Weights of a small mixture-of-experts language model, trained from scratch on English Wikipedia: 13 layers, vocabulary 29640.
Below are experts of layer 5 (counted from 0) of a mixture-of-experts language model. Rows are named router (the router's row for the expert), up (a neuron's input weights, with its number) and show model dimensions 0-255. Each number is 500 + 50 x the weight over its row's rms, rounded and kept within 0 to 999. Numbers have three digits each.
Before each expert's rows: "gets" lists some tokens that make up at least twice as much of what it gets as of all text. This comes from a sample of Wikipedia text that the model never trained on. Tokens count by the router's weight.

# expert 3
gets: "th", "1", "3", "2", "5", " D"
router:475419663411404462448460421528473527439471481538548484458509569523447480383503459413415539464469491487583589434505451513499421547548539464451468444485588514547444509506551526503415556450444514471420440505576545447563480556449423463430510486498553459484483490522591476517570615509441571507472517521461405565411454487372504507484621497450452437437474523578570527526422444481540658464519472531465558530524457519556496539456453518446598535533521423565524560428480450473478462503499510499467510518522463610505426526538511500502547494564518468566447503452454521512539503511534513469479484474458467496539579523466558550471524548520514470433521534366579524431487575606523539478529486478464489547585498533526508474510441497500505528470519467503502417542548490566515500468588576
up0:444552596498560472569475498493564493526414472484485455459501510580515536531478527446530532467432469549456402606509595546503479408424552464510533370502469465511408503451481411463509527523475493530447474502480514540481472592531543538511503472477479602448426518533415553440436502526543489508446473604477452464434545478439530511524473550592480399469561521437523505469528447545527533572408464524499446518539455528565557455498539406454546434528519485566477522505465510458573425450438408514502464500476544475570509512515491425421485542512449562512469522515536461432458482483500479545388534451443521522578549381546583437472578556497580554571555504405491544476474372520478490468594409522472451454474518570386425523471546586562528496524563450526570400489572506538535515467558516
up1:488588546517432502473509486468529484426505505477451454484511533563492518491418513581573530533551461452558512532520474461514475472456572461538620583513584488538575503368489539442540477477458441535394569540438442562464473518485460538450489520473421500518413472520561524508542432544482497477506510506443389493525471469518601465560449535598500482497517446522390548527506394437529507455400435503531367595560530451598532512503529620524456533486404532497379496525545481538551468526566468511558538467459520506487513417456533591508484558467469469550538518468517400486502498593601435489436541468436508482480507501545477568518533478491476514453560464447594460521491475623432512505549450565519495494590521511468505458534432567542451472579474556432436600483467594483538458511419450
up2:521500496505481544543449512449523394537459465539502465554537452512537490486394470593495483499500428431568527499469480499566561517512428440530490451548484503489503491620553549500535560497530492587520445504613422460518556519461515464494518521476507488543564453427489427567371481469498492454474535498487588472515533465493493559452469557513593474510518369455506398494447484474554531554497451505485540468518459497539548596521543464405412408439395508423458472439539487494458547391506402528436539401438500520602536546498480537520529522478497656507551544501549498479562464563468496507504481562497421459532422600532457536469487427503565476518493422360600475524430415571431468444547529469446485543488518516451454479589467526456481572546506451544470424504571496465530494417594477
up3:456483512534462475454451488547498523475394432499508538500490463560510536459474456613483453511550552512478451528442508570425444519528419496489532502529492437432484480450431464442452398558608482471507485478561465534551450399475485466429560439581514539630428431591595579532542487550529492536413457436534427530436533509543554523584496446489524529560465427535531400549459517538448487555485489458468457515503511526539448504491482545494567496496459541496464458469448528449448528598413445471549547441447450504511481523446417560464488360475496512440591471483459417505447456453518502469442508468473541426450476599527549514565453435490398472415510524449605423527553539454500505545494481519547467461492494439468641486501549469535520499450472407594427520467484437550480536445355502
up4:429515513540483534459434518512460503445444476560459547530505550505330520579565569528549459473467407507501557507507527505553512534479537504486558410502471490454525531488520507510475481486494532537494541486570570456560476438556423473476418495468557440514407572645533497504540425369504587494467522572436465482592520492419423489418561528500438509565563601520460523531519468440497527519478502495469422497485471486481496543504518401480577531407431559549465446469575432447483487438379482400435525437574496454560514504553523540499434489384491478457517445465420376332499511516532473579597469507500549477501543478411468502537461559494501454464488476544441511510479476540539483565559515564466539452566512463511476504435497504476449423582530520420435493476483533473451562438480421
up5:564454517561555516472503485474525494518548509453558544521519510447501481504523531486526502385468547562488530513510441472504457475428496563425534503475425568566452601507516428599498468534476523468450502448438451486529604401514539475497519451476412561475510513503421556482500516500514504504439473505430531574504461483585506574450563514457444398485523422425537533447575491539388499564592505447470569592477481552457518488426430509520548488516525648471527575517558500517494494409380478488498497499534495475492463545550522523572494525452482542430490555523543619449492493455439475424520428538536445570508479466559480517442527409449534499424502416410488486451454539457473543487477393488493453520596537513489438604537322586524458518572488517499419535516524513356494455417541478
up6:455447495442544500520484430508508531583413544507508557515563487450485549490437508528557519412551471450489453501460431460479444461467485549500507485404551575527492543486486515517456481532462406379567434480560505428503433473499475468494546451473453452471467505499545565438556480452481594529512460497490527489508461598573480461533470519518474511528476569611583531461531488485517452515609485438560472505601555555499517490570499506476450404553573468518500439567454552463483541433427510531452565392471541481479517544514533547595522493551394507497496465594469514499487558504501472429542529542472518481497484462494533595452536546525516503461501637502350487471507536452501423515487470474440411506465518537318432550537478515539425363479332511547465493464602468454513418515569511
up7:500487538572508539597605508567483475361629498432460544454551512557484551509469464582610463482568562435469479596500565473481447460499442476546508586422497561424566563512488522420605385456579513489417511519410552546519543549481443491500523454589536414616561461454514447467513518578550594529459494520462479449465481596464510490536512460497459476474557479464459574464517482575511537472453456511472435464416429479540517426448493478534502534524553530428497504481518493505493478465529477539528463493480508536435477455547423505501537421471564448538545588507358484528509507476455461526522427496529564534466489528495553494469318560544455504494556550425633461521526484507465570489549547586510542509467520448511515513442456515498499539459605503556431564497507475522459479493435528
up8:498509532482429582518463456579524513609535544562527579467401582507473425439486360553483484418504475546570422511480522521517404414521400518534540550452474511561473463509554516500472483441557430502462425468488473481486523490493528468448448585456481499450598475527527524509395496465597596450483477534541544487482439490399525541543501546558469562531577451442575487449416431503555475468491475473478582453394544541567606502439619465495559644446579418541489471488525463437395505487516461564491476520520507525430471534492471544500528471538516581499411537519494530495576520482434492449510573520383608507482485563497516566567494509517502503491528476414496401452482514535521480518493426589457497503484587507423499540530561538499485556507461530466475614487573472544472476535532540
up9:517401452546346462496468458514412545533422535510473475482510419500503479558495439475560582558554467527468431556480406480515540516568522558635539500567597554448463539455448497528442495598489486463571541479524518486459527504558499439516490483497489613488533405540475505506582465489503509490475586503547443434468408549500427534496463467438517451470461505400359423566511530531413530617521410395529570583606445531476513518456474521543492504490516615495530496586496461593462525517519485519507511505623453476593482519513527444517475458425423504461478496546442567517553462484508503405570517531437487516461495583497538544464466408482557487490503473430426522416443464507496426471438523555517496468581450440464447503535473482453587501491498472581575476492506534488529449492550556
up10:403515566504466485544473554541524492538540518365514446557467463568515440514581586528530417434458466556557425388442478480509466450545544571506378486505548522548472485528557526562501525596495408531468439488504470507570452534471560465471503489432497538491481428410425568519553554494556484453476451367563520517508564465519557464534521535532516485520513531431470487619537528524550471460502528407481524534490579530522525524441509537535511529484509525596506525570585570578464537530545426473444413555519519560535547555490495458515490487488635486556432473469377550426430563562479381457527478468516606539529446630541536555485512519533483471450572518505505486460543511488505439511499468469503510609507434535456414568466542464560491504508387436463524488393494537478497551431449497
up11:544536519504474525472514494521563491494467562400518515462554444477531474412463500571590469448494463509556530447464439511433441515494529437528584446493514620492545515588455435496485548501534517483506510476490546474546475510493564564523472481538522492494434552475537512485538554494404570568578512518533484555471527546439537530575397384537544399475487427536557566551532548494492549531558517516574478479582437465481528559502621425510486561563475454486484512456563428533388530467434531482471490531529514498556488482481360515512587467499518491615524454495515523403378472448570478511521584505509421603501464545619420542455501599486498418489455548566501563421402508458504431497576455568541568388515568509522487462496494429444429443485455432541508512534466472416508518461487400
up12:474578510531524480522478526484458471533405455512483509487460512487535544452477533538452450535498507553490441518539528446617545416499497572392523512552606530472546468478490572463494498498510446600480473527601494505487397455560500346537483465503613561501488487467500499458488476468541566555585478408501468584460512527448518525395536501512442528432620594509441562550497505525570541566520491443511468499496464520514545543467442536424455489459488533530467578490523561486412488470509542421527543491529462515585443502426442442510516540496549451556443412557536528494371541440463545485484389561549511433386536455515443475578500534494443479457554591468499386535465550492520487471550546445495470519397486497497444546516474488413503456541480450464541624389417465438411498493447425
up13:532470572585431549522520497578570380370500442543500507573508535527499541493519561438511514486398415501517504520421546493430559544469547470509539453520473506581534475502414518539417514546505569493469619468485610576535401596477537518520451479410405538493607527423413447505476514522420464494488629517549382572457499451502481515523492493463427551580467571428519400498542468515461490489502473470504517524548626531520497477453471465573559491473445477514436553522570487523483433401475467612464487516495504523610523523514493477452467449596413554445497456477499412533449417565440525484466521513456510476534559582580425476478493531511542468468529568510498524479493482542525502430499515510481507475447555592538378467450503503478452549539476462529487491470573502527582415474501534
up14:518565542534500462545415474423569516423408547447478495486513519523544514482516489538581540503574408507526417566527475561595445459519571502446548401563502485497532632489534594505521429509609561480535552529527429443540474444522484423462503446528456480504467553555503509472509491431561456426529474431611502564602496514501553569504531553550385489560478553495448410522409459490568530528544545412507510630528518509495517490515604499435505544484597502555539424529544516467459537571456486467358510551524509509571488470440528595525491507496467564522517525482486511572485553579445452424504479519414544466512499552458457406450425470533497459543565522551452538466453591526444560482534431500512509488441450469481521452591507575451504516513500404554485614531530541487478412556488483
up15:522463596477445498538410518465524569454523376542565506566555465544601422625469463470487477469573434487465525460516515485511436488540536591517557484487486572397570576471493563516454463512486532553480442530589569430482504461525479505414540512483534517423456524566437488513459534512564452503563556588501482482436445486505498491456584543537359531470423461516513533497493476467555579515607492412531464582516520407546560473501477418509458554456582514432575530502507446478497533538513538581436481499606471537469457546566451494558533501413488530564452525579529409417523552571483440527571435438540535497483466535541556580475477455470518521493583475526413440460526518476481598453471475541502533532472517548492530558511521516654548551396580500565537503421470529538500489561550491
up16:385436422465475525529406410440533500445503396459477497524474577449526530469474467467603419545477431492442370460482501432446513455511539417456449486451474501482524414562412479482444441426516520469486476560508474485471508490509627486514447524540477492536531490539528446550464520546491559583426557503500487545508463616463512553445449530539469439581496441554484448613522541505483553502570493478579463519474472624442475419514518591547481568432570468486516477464515487472518622496484500477620528528492480529520567458465475523562553494528527549525511539540435462414488480472498455471487482519447525615534544569462519508564595465419470523526454519517458566524619492544463474447505428626481504512484481526498552515441513493547504470494482335519452449421558540521386537523449444

# expert 44
gets: "0", "1", "2", "3", "4", "6"
router:477560500461462498454465467504577451494496387469492450588482468500420434426483399422469548536421568538566573425425480458435480556566466477428512403521542561497465527511420446562568502444477551484464494470415519441470533482580569441460507538529418464485567543582535419492560477616502511519568460511544447532487556490509588450481528477449519492486477428571598451495498407502417647441508567513521513479562571515546440554451530505604469544458552511413530550460484458528428510532503541569398535444469457569550565477503527505511500434510522524437501409445519589404567397432472473528570519495482507526450525486482433473417479474547478533471455550438488421469421403503436545582530548496501513549516461510543456456512435489538530472459535511491538468539550435537579516491426527
up0:449479609561561505482558404512463445560456469475505525538521617501438524542385492478547500493472531534441522481498570499501434504452524445553427497496532506605555423422426492509427441492560542359521464480523702564604541524441454472466437519490488485460545497522539427557356472452519484520492539496471519456480550446551524497559469516452494525577414491517510530469560417607562557468537591393415521524422490475484484406479515536523541609531494521569562520507483453506594528500512538475493547542529577495415466490509572553498485523439430555464487500570492530450474439503500407457565500489536521494496489535470502462435537515487530452524498516527539428602587500540526497508494491508524514580487518545515480456447446605514458499393536528484389537511531514510604433546460522
up1:499528589519410571465499517604460491459522385470637414507612493419518497404561513509511465468516482456539496432507516501522620482514443543501529502516537511416459462470444462511492517523592521427514502553598481521535602559501435513515539470479417474541560584423443507579492576551572490458577549536515485540443529502474543477495513554549555520529550643547562552450496480577392518539508442507536430469542462510500548422491447507429487477557553517511480557557460388568507457495454490560402485547465473544484578491506490424378497576495428542422456479519430505448445466483541576478480521530483500595459509509539482459530543426521559529503542498544507479535438509556439480520633437491509482558467488484463498454523451441460521522505525429533492547490598598489599535521613487
up2:335424437565517463429457516431513544507429433409480424429543465481493580517533424496474449490560571535488421484448438398485494498511563459421519488570459519468493574506470582512502517484415472368519471590482596493497448451415457473613558449461528500603451550454522487507518615578556357554451541493562525454519396497504523457461424477519493495519495427464471470525480574422450486487463463509450524456462490498464602529547450460535431506468483502444442466555484557477524571534431485609517455571498497452502458448544504521522458480443443510400539479526406513422567537526505466537485451444532513459419500590418462579522512529474483470504509566546447521503567428403547526452425548473530540480486552517450562486501502466516453423513457459482514493472521559564501446455552542
up3:478479470510521427476465560571494422408501557572547485518510524515511481498541500531431506527436424501548521457562554544577455469568651486451463482478528559444463549410512395458472487601426475449465480508540569529413480500430495472582456498472511567500600564391503554501552555503509477491485526548511547486506479532468438505487583551486503454415498522538444533423445553567501517528478575445544502436547443445539468452528428499423535469419446446472511599556491585477376445476557421504477503512428546474533536641529481527485505493451507545562437401474520530431442454421467581559489497390488420640525520556486471479474511542594468469494484529566531468504537481527575505406448508520437437529458557483472525599479559486501483574568440553499454432450575514493474458493566530
up4:489518430567454491541525475594537573491504546537423473500506455562512485478536553523508489604409465382451549545598483472442547538409577449502545528515503550495496574491477582541466478463606480434581573414389503533525490548476473493481556483477500516616437415483527488537430467511454627455447536413535557571531502539452524558524551484518539421505546530522528493517491575502390492546588482576452559492510450511447537527509524447460458409531429515499482500510487464532554527505566498524511456537495463544470545528477429569499540439380449550547422488593485523557529519462542380480448404495433488578452535448541514406371438572453464502538570542436591419522500460582439462462521475490542470441524461475487506475429530472491475460472483517489537495482614524604443526515455483
up5:548621433504521571479515460503522475490457497426445458553497506505506477473398502553537463496543513459539421489500396528452494490523442536509515524489438418482552386487447498494584485505498420520419428486416454474487467515552495506542514507586528591499488408491532508442427583525464532482520531457515500463492519477517535489570590503493460535452503471578535483498418437509552519542421519417512398386556472441476575499494593586500565426568510510524504482604529461470505435468556483488555405442457385568472553500501537514424535496460496487456655511501550544512548494430446485535562482540455535462465533494511588460599386426515503460556473545471554521375481444436514505477455470568509522532431458510470522515553480576456572544531601531512488446495543605431452378548414539
up6:461512486498464573517451525541435507530485493443486509469490412543457485490560474537448471492569585418471456560411518497432521478447501439640545506519452556512604462439502449469538555415483511543531544496583541543585492513533543594530473443461530381567489511573482496530459478466517551559493557539488501475432533427474406546538442410512558489526621428445499422470548400572382610568515553460575512476471463504516492459519615480472587524499455505456543531516543489417538461450508578502478480459496544501565454440466487443540498537461533574465439497528475495481527503485588465596467534531475530547509535588462508497518519441444457489559529519448474598449530420576496501568519545498586398529469511372448529527562519467468574474526429468441495538608564435546465513557484397
up7:470438459645490561553477491379552473437517565423484496530552391497479530502493384493531494499549441494436450514500506507645507457473443511545497471476474535531505564458522474518398457524602520491560485577564580457458534445440492523448497477458516382502524444480504507471471540528539631553477421558525493463490505556523535452483503516453531528517480529511489529587458489503466516502471522427591585511434547582486497427461535492593512550483448563427580481540456535457495436573565500546582575452610471493391475377550524542405524466413477496426463533541540467483537550565434499509492499469495572472461418468508513488483447501537562464555524623561588522542523412555539548440468513520444471549447497511485497555446505583525581433516525490504510579442611486536468532529503562
up8:530490482622394437476446576576487503503496462508514402497524483571538468456579550487420550549494492520553513509558485507523465498535472436602546538486558539491490491469478508506464540505509623567507521460495554459595546478412529413508472525465531488517451478485492470535556392490518498558473508447482446585494462506537530575433596579463538523466497465557496507519460528473564567462501542481440522426422504470553570533450493467512506577432525498427444550537599440464446517470583507492437480531440482444493590466453483439469577546455483518493462533539519538404575401550593417456515497632418540446519555606518431347555452440405529430534456493527565464505552431508545452460544462527492506487551544447550468553484669531584420536507465546455482501454511454484495517540495537
up9:421518505550442552520517402433516431561420441448531597483479524486474444484560486512490485496491498411537557558534546536492487479438558507558479558505510474471514440548546530487619479503568478571507499585475611493434459485523515446437573499496586564488453472486508453509458494551489465461507542423467540500565534503501576396486474476472511530592518496438425464572551454558534488450454465537464503409575465497508533556526455439484575615557508550540652568524508467415504476527549530524456414567444555470593588511472533577464444511453448604517448445459462525548499409507482457480567520468582467603445466575482436539479373503452442561511523504505463492488496562540534513543564518616518544492490569442495470445496463528505447538552423468495597568400625480495506553512474558
up10:502583490497524487446505471398606567456480431516544466593489499561539546420501441568554476468514457535483530521447431437446473377442581436482557525411438498414581486502415573507423514518499491519476519411559485488354392559504508403479531489462479491592505527421468461586503506503560547571497507504522521497533520492492565459477443540543422516538434398556593534437430375512479504539505485490553475540405557535450521515522565382541490546457564459479517432486496483453433501514490511547511476549464432574532560528547509621452509436459539529557536451462516523595415469485486389572495515554539502524446503585490515503428491506426530362453473528536475524541509546498518428432456499470522441485510473448500488540539421503504582384439480486518532540451463494522524491471458475
up11:479541517579562447547427518514546376464461456513449589553557487555452485475543479486567473415521491475449567457520414492460498507546491473550500486447473531539531535518463369481534495492525484552500546537425621541527584457456432523493551491506563493484532436483510574515445508476440497454503438529472471431574458518476471489497462590447410528549455464611508548490442455577492537473506444559535435607415465443459568487475536515619578518417545523485475531530420510533520509446410491424488430540569583447454486512460515493517491596498487462451459484475453545475578443464553594427577558516539478541567442565402501473537583562492481512535531551494578453505480499542529548574560447494467430508447529543514525496340411549538448536438414615534510488447500424454494529586490487
up12:496494554463502522564472451546492474494499527447515491501476553424448471510417461367521564531421527582586589462519464558499473534359492470484451567486556527529472428507512507541559570591548497585556477456510499500571434480499566521480479497418427522431603548482488419506601504606560484573457483488523484451475475497608512432504602473471467602454455511477522488423514537492485480441492558517585572470498547484472514569482539494505485498466469511425520416494501444585517493469483505550447545435562515542521494407515477539583556404479384584486492491476569500438599552467556465547491516514494524462439540614506527434500482377412517568487522442636497479518558505507474547465449404563505535421467532448570503587458516471488481489474546530614439517476525533496502395498549524
up13:537502442495472541607513494491585505473527490527450538518474422430419616400481547623577536443562455518514533486544477443426550450491423451416581503577442527451496471504508503499550420466565567430467510499520600549515588491532567500446420502581488465520557472513403564440405558565501509564522464530494457539551527397512496506537539532459469380428521523501489448416433443432545482491459436435524544507494443452466465485385518522506528519533627511483507478535568463552518448544463513495525352534486548481548579459513491456424454503519421408506558457460514411474443531498454562505555448557525507529443476524480476453548483481562515422572512560520534482548569500523431478470487482467561479520429569485452493442502498511525507485434523421386510568468580450420573432517447499
up14:526471490549496550453519533529490495471483567459449513477564505508473448506563472397560522510534517464518456440507483493511529597459475555531440466578480527570468418438501522467425448498505550456454504533524458376521445443543605532432534541525520526570498569527418560485551485414554575426425502482442389506477529430449554456522399420616563523465554491457430477588453468513439453478523523398528517525485529487524552506497474611461450557499513505520516493490413556463446573593506462437447506479438421505520554496482473401480525469446447557507548494532385478443575534522532513471500447581523541420488475446652573544512453489523528530486508486391492490498442520386594542567445573601441490475523534589436547444485559495500574547512493532437478362455520522498506455519521490
up15:433490533508570513516478473476522468513535521532477514539560417574487504519490465451508491508548561529484456527445583505459523470531545524535540585491531514492488433493403549435473520446457529695496461526484589433412471517555509601576452473484503494508522520568433391565546541483506655585568522506484519344475590524492524469468491501596526646482531495556432447528362508462487500505432498547516597546528500520505538539549537486503501456528473576490563561482527537417468583556548548468575527574489523528513517460534590570478466559580517585502497419574539482483543553456457483497527490441502464461543460537538514440542462467524497515447520399460563497481549447475507572525422586573491499562537500546419494495495458465476483495448379428487546524494567576559424559452514496
up16:485448475541417557537492542583541448532451550463579582468556470565499490590509515580468530388479539501438517450463406601512531493410444537481485390518486445470537531468525485550485531457547446434475491455438490537479524545506576437520502463504542471609483500456511457520434457423500442433516446656505535523478519459416627533435618457488462387501464598505497478521558492495455458486448450532560490499557501537518488450512607501466572465480447513553497517507455459505416500445463500500495515589525554464511496472484494571533577487617508489420353417467630447423486596539537530468433435501451515555392519403524527506512518461561559495534526520501537477502436509500497432490456552535468495528467490526528518485482523568446540436570542480456531563457427514603544441550525537

# expert 34
gets: " I", ")", " A", " II", " V", " No"
router:451592472477585497481460510540547472520519486542540547481442478560431454572537462518536528443468546525496548436502497527510469484527484506466463441565495469479460506503540539444576475520562553419431441490530495600546591427478453508536544438436547500528457572521490506414574585484468453495493444625551483495515451565460506515426518474439498439520471399447501544567490470463544556522534569497452490419480492498544554505434387518579486477560444584470528635545478408389447429562486508421539518582421445608548513577529507462475567501438469542490357472437480555529509552429460461440454597552514443447473521494429450515451452416504504422448443539460504428491478490574483361469465486517511468594441566557538447479472462486539530507513517567558503534526488529548475571465613486
up0:500531570524588578474568407563528535479545420490560572561486554506462525439479428539548492440446535484587419526433522482499454528516513567489535382514502571474453512511501550462482398524577499501503452445576468511515490489469488544539536393462515463486468502567480505483583504465518505444493375618545480415504540538417493527554573518534521442461486525481493550498510509481533441460560568431458419499578556509421577535455457581510530429432453505545464542566504495503475403498476475468477427513488529528513591515570495494498507488506412566511431548444494524429473457513622443527520553467487544494418542542506541488415555413436417476488526515509544517473506458560459480501349494496476449563429528522518538521605501465465566584470575567500463578557507553352443472571617492
up1:485426504537524503481546481425525562541463490392558435507421513547402566528536464541401512470440535510432511540569559481515530516480503548461552393478467553485551536498482499452554501482490590501552546475457421499546525604583390572484445415544599556414490445452565503470476490468555458511517531517589560464530503488465555578607456494488540493457391520554441548542534520575571585516446473517516511414510484432506527428487413440521473431455488540541454667465440441522445523481480514496543442450559454551446522574494517460469420394440493528497467472518465472372486499534459444442470516496439511458446544641511464513463453462492551512480508514555470514579514487506440404531547490558507457505485506505494530398515442514575504563418537488509597509487538528490369442512503541
up2:494483512504569564447468535492555471475458455512445519580541462418414514567477475569484506365522494457474489519431509488501551526519510544448471390564502389499498463475397465520536579540464493501377472535397470576544528491525497431482454418496528581641530519536477522468430531471404483556529481452546471528524403432555461581524489444501516414472531588545532483488540573458530432614634576449551456480518517576485470494559580410475477440405514552503515496509571473500553591541469499460453506470471476499472547489579472527452582489506482549502486500501550470565502587542446424463529492523479583503476462523420517465545550445498492549487532585522495498487632368537517475462488558618505460545506547538487493485510427515522519533376453470482493526496542562465422528593492533
up3:449549497449540517484551554512546434455511515467470430499469523441553491556420349493531536472523483510378525512518452532486539485524509435471466522523442504537498540441494504503572548557482544496577559606599528411453423495520481523558403539398398542583474443478441478552486461547589614523485484539550490493529583465530478542482494546492478415515415604515421446511393486398451452516534491484456568490501448615551450542538516402433446479523440443600541449478532444378513484398395401470556522468514497552526471586485417508520492555464428496520499607480502498484504517493444521587538504556524504415496495488550463439499529534543485555460470568467400461492412438497540487559484504463494565457618552476518455564475499495483540482486489535550448571444474483499540460520449507
up4:477451512545539475423480459636376496533497468509463597390491502493562534569588444429504428470468553453582539460558425548549423576523499540526596462528454512483472582514560500503537424398481546443488540491530602484540479524436525532545507487557533474461579556422534482436612535497473502507544491493482526534490573528515569507433513472541504514430462513460604591493421411537508591543473494494525519505495527520494421484471462477497515486548495491542448517526460578576516505400415456530424505511430451552570508486524486575465473550489526594488488418445403574463523484509558424561529494480475440571468475576427524553576525488516423450446443512613418421523502445507496475503605521459550447513517597561473528465486525434444430448548412444528490555417469578495477521526518460
up5:537527621542455499500492509438517523444448448505467569424495517591521409535463539526519422499441425585494507502478491442459515498482448473529620448568538572433493448426496630484512534443493507430492487479529513430512524515403564509614548507545447460447446509411444487481522472545557443584563458591487422472437568473520480546488575542467469490472481485481513484480480507581415534484535546565521538518468478529496520469488471453455410560541539545469508556540542497428520516574509599479480422579531492431508517567478457475472454522574453468599576551530566589438477467544500497477559533571508480574526508469534480482480434448572511456494580563586645537505448459469416429543565539485577499486470445497415570507556618532508436444475484427438509516453460444453476377438437513
up6:514476533401457490507495546493395488509439475554472532492459483518445520595469535526567492495492485476443566507548542417502447474541492539453528422522443587573497466409472484441463572573495490470475556500522459567504454447503474485583490404453489532398445604486473505536496411439553561494527554514538428553374549504500514557467472523529480425538559538438447487428556503486452503407469532475507461486542448381502529531546482442482515528480534467462487516494456473520587553461609467516572467448477454542624459555493554505511455665476525608494439486518533530441532528567438489418525503533427526500513561568525579471467493442478633559535521522549573478506469426518582436481528511580567532414549622517449426414443468582500494519500503365502437514492525526502557484432495523
up7:457471555468526512533574501479518502533499420443403443495497578438541534451436504384510449387462551498476524534505504434546562459512497507471560458523477446530520422462531511474575440558451519440395499507557439479527415477555485423544532478502470499448493568423543540530489475490508452513479473486497475448475476500550460459515394474535607565436517484543532506491508533407488469482430512475510481539490556424491493489618449491475576538498505509520485528466504562535501518514429438504642555538498495486476488422504430637488572383495446531523557479460485520496523461476511479457634559456471479549414519457609556552427506382577423360496476496503495557479546565349466601512544465490504584490480516519445628424553492411496427433536438539517489551474473499534495448555520505
up8:578546468507483480565481571488519520469546445526497609496539496570476531556432499497546443438491515471452529411581485568512555503512530461470536544455477500492491526517414588446449491514485646561536576489562496501529510578511494385437523499575465437559394487471413485441610468510465534475435458482545465444539502545583524453498382624468524459608457480480456552473495504592436506599515504464452444549451427594465551513489444528482475521389449596422544554480495487471460493499460521455451486429483515491463451561446433548572489521635605500553519471494500538481489503507553500408485500490527389485493608562522445549379525485470455555532475562569506575586512489413581455553501548483505466525519552419483579547488504472511478497498511607476483542492550528509511517551536528
up9:528531555580559567460536522520436503401515482552522513526569622449414528503544523436548490475467493472460502475487578548503551537601530474443514446512548533538577390446489438588417513517550438506549484525590558544553493496435506499516463368475427478489567565621471486536488524472372538561494490573460433492488516530542508468446507553480542457407581482514478537503468401575587555607505533463536443501489459382401502461526437411578533518578487515472480506446592420463467550408449594517513470533499499500504619562508537431502489459422520618472460460489572495479372548524476553506507526524442513571515532485439523573460546466576449481514521553496542425508503486527515482470493515553574429530464557608502450551448459492464530532474540520491487472515512490461532412473519509
up10:400532580499503496470539532551509472433451494588468494471551442539419497452524513492554535416558507543460452546492506511481476469587475520556509321557511575524528574441599541533485428495495507518509487547452422588492524408482457480544469487441489455575467570552464525436424538444525488494528507500490511496425552567510536540427483508479535525537601372519571565504526454522495487580562525413500516525461416459559535452511473490530499474526416555544551539532508489433437521460442482524506485538459446540564514510500520529573494558396491587545490412498512494399567478550439522418516549447516407481455506528413488575392510482471386446480486548500629498519546461536524413505587558469531488520463574531432417453485598424564560536506554455608455520559535470474452444443529458
up11:466432559513546466542525579495512481544474552477530582417535548543422565559511490549461562619524588394493502524511597546491427526510428517540497464508575545426555544409557421467549469546382414480453529482440554528547512397517535508484464503526526559517487401501499529474467477398403484484472588570435389449428481462532525462545492465521552509541429511564546489500561405447514547507549453495443575502578527538445445469399409434503485433534459535512537485505547457509509485468427550526532454497496427533549484485595413512447554533415511579473498446599521535527458454468547533461481449607513436499543507522505436519474488454546459435538593511458557551407418483481561520490494493500519472459501594499447445480519479529470545551395531431474460462478572565594430518550447505
up12:486528532460492443636538593542434437406462512430563508472461501576512519519488454569487456568505474471519404494543469534457443506505496415600594459455517558445501507452473473437423487441479547546441418411576386511577543469462472489479523502414535515382419449455555528574560562476490580579413453482562519501492594517531502498569539451414407574505537598544522497497548431554496501528550454475506487468502434528565535477568450499507501530460523423498492500481453488436409505476532521415491487535416534520492581454502373449492499479469456564433564577539423432436464533546535432432547605480494476398526559519460513574474572449492422528466498452551543437494499549463531438458508480473484520545440422526488521515514467449411572567512507474508440450447493485532456525556557457
up13:491538629541483598560533510511547493502428417428564435525577413535537463438520515489594381441461538543542557509541530507514428441528455570451526453405570492400524423553552484511495510547494481585578486456582448518518497488470489546572535451492469445564531461510477517468449472467484442467496506438504483551500491452616434531565459532500508435505474487496448542474547472542516549477561470427590543422463480543568536543574444491495515540557381597463453550448480628417537520527492568530567431584556429548451481532497437458558407510447592571508533468514514510492565549530547479377481528456523507460502591468446601525512449477509429474459523523510442469456503467561571455533452481528534439505462577546511495506501500545483454512519617405497466510480409424525477593537449479
up14:535492499551447529469431516566535536462560491470409558451433430537444504568532487435568528447540546564445528495517555478438685484546511409540477413516473497388476538494480530448484428391542487358555523574543537554496542505537513462551516506472476588505567532459427453554468467493545507507574539501488524546459489490423583487411416461513555506521501515479587466503548540573480498559554469501574531552471557511513461403471362529497496572537597552519516505550474472536516558482450548433509389580466510449531507418578520569531560547509489610357526415516479479442503494607521449497437515515473483513475483461525483534489560456495490558476480538507485559497459436489451468557546493517617453428493562450560507512475459521495527597459513471530506533391534522534554576504530564
up15:459481533583452475467488533511564503447515564537519504475517488467460491565431572458444552437486553477551512517466502522487471428491466551476553455475436539525521485541505463462488489433533529562496463484466557560496520472501579541569512483426584526512429401493501547572471596486593432502523495349386470524560532516545399544497459525490500540504555431482594550523492403470479424547495488511403390550508550466442584499474507504554530470492474545479452512555395510520430508567454445548492503581447519579560479592576488477549456428487468576486480551520528563503534531462504515465487513571535578543512527638648533541457557550419532557579502567420464536451585502572454558516445553550388483592405459569576492528441505499537436513499466506480444484478494538534415541399527518
up16:425487516479550549574524564596486427511538487448508510486562436471531390499506474521460527503466486489532453502451449533556485490560565551616514494509484405433489535532549587516534592512532467416488526541500426479506522490516492460441502457506605529548477490526511531501520572497528447481437546573523557482433512503430471555440462564585458387489460387441575430561507482515482519563481497460524584596380527413516476440500495475568492521387506520471426452550494457521432506478462498535460444476510435536611506426544530593484462422441489604610512576563498434445578473524428514505558533465488443483420476510528550473476520451455474388482476409417556455415467504421548510514451495566562471530383534439456497556451553588437520554544494468463565529556482483540492473423504437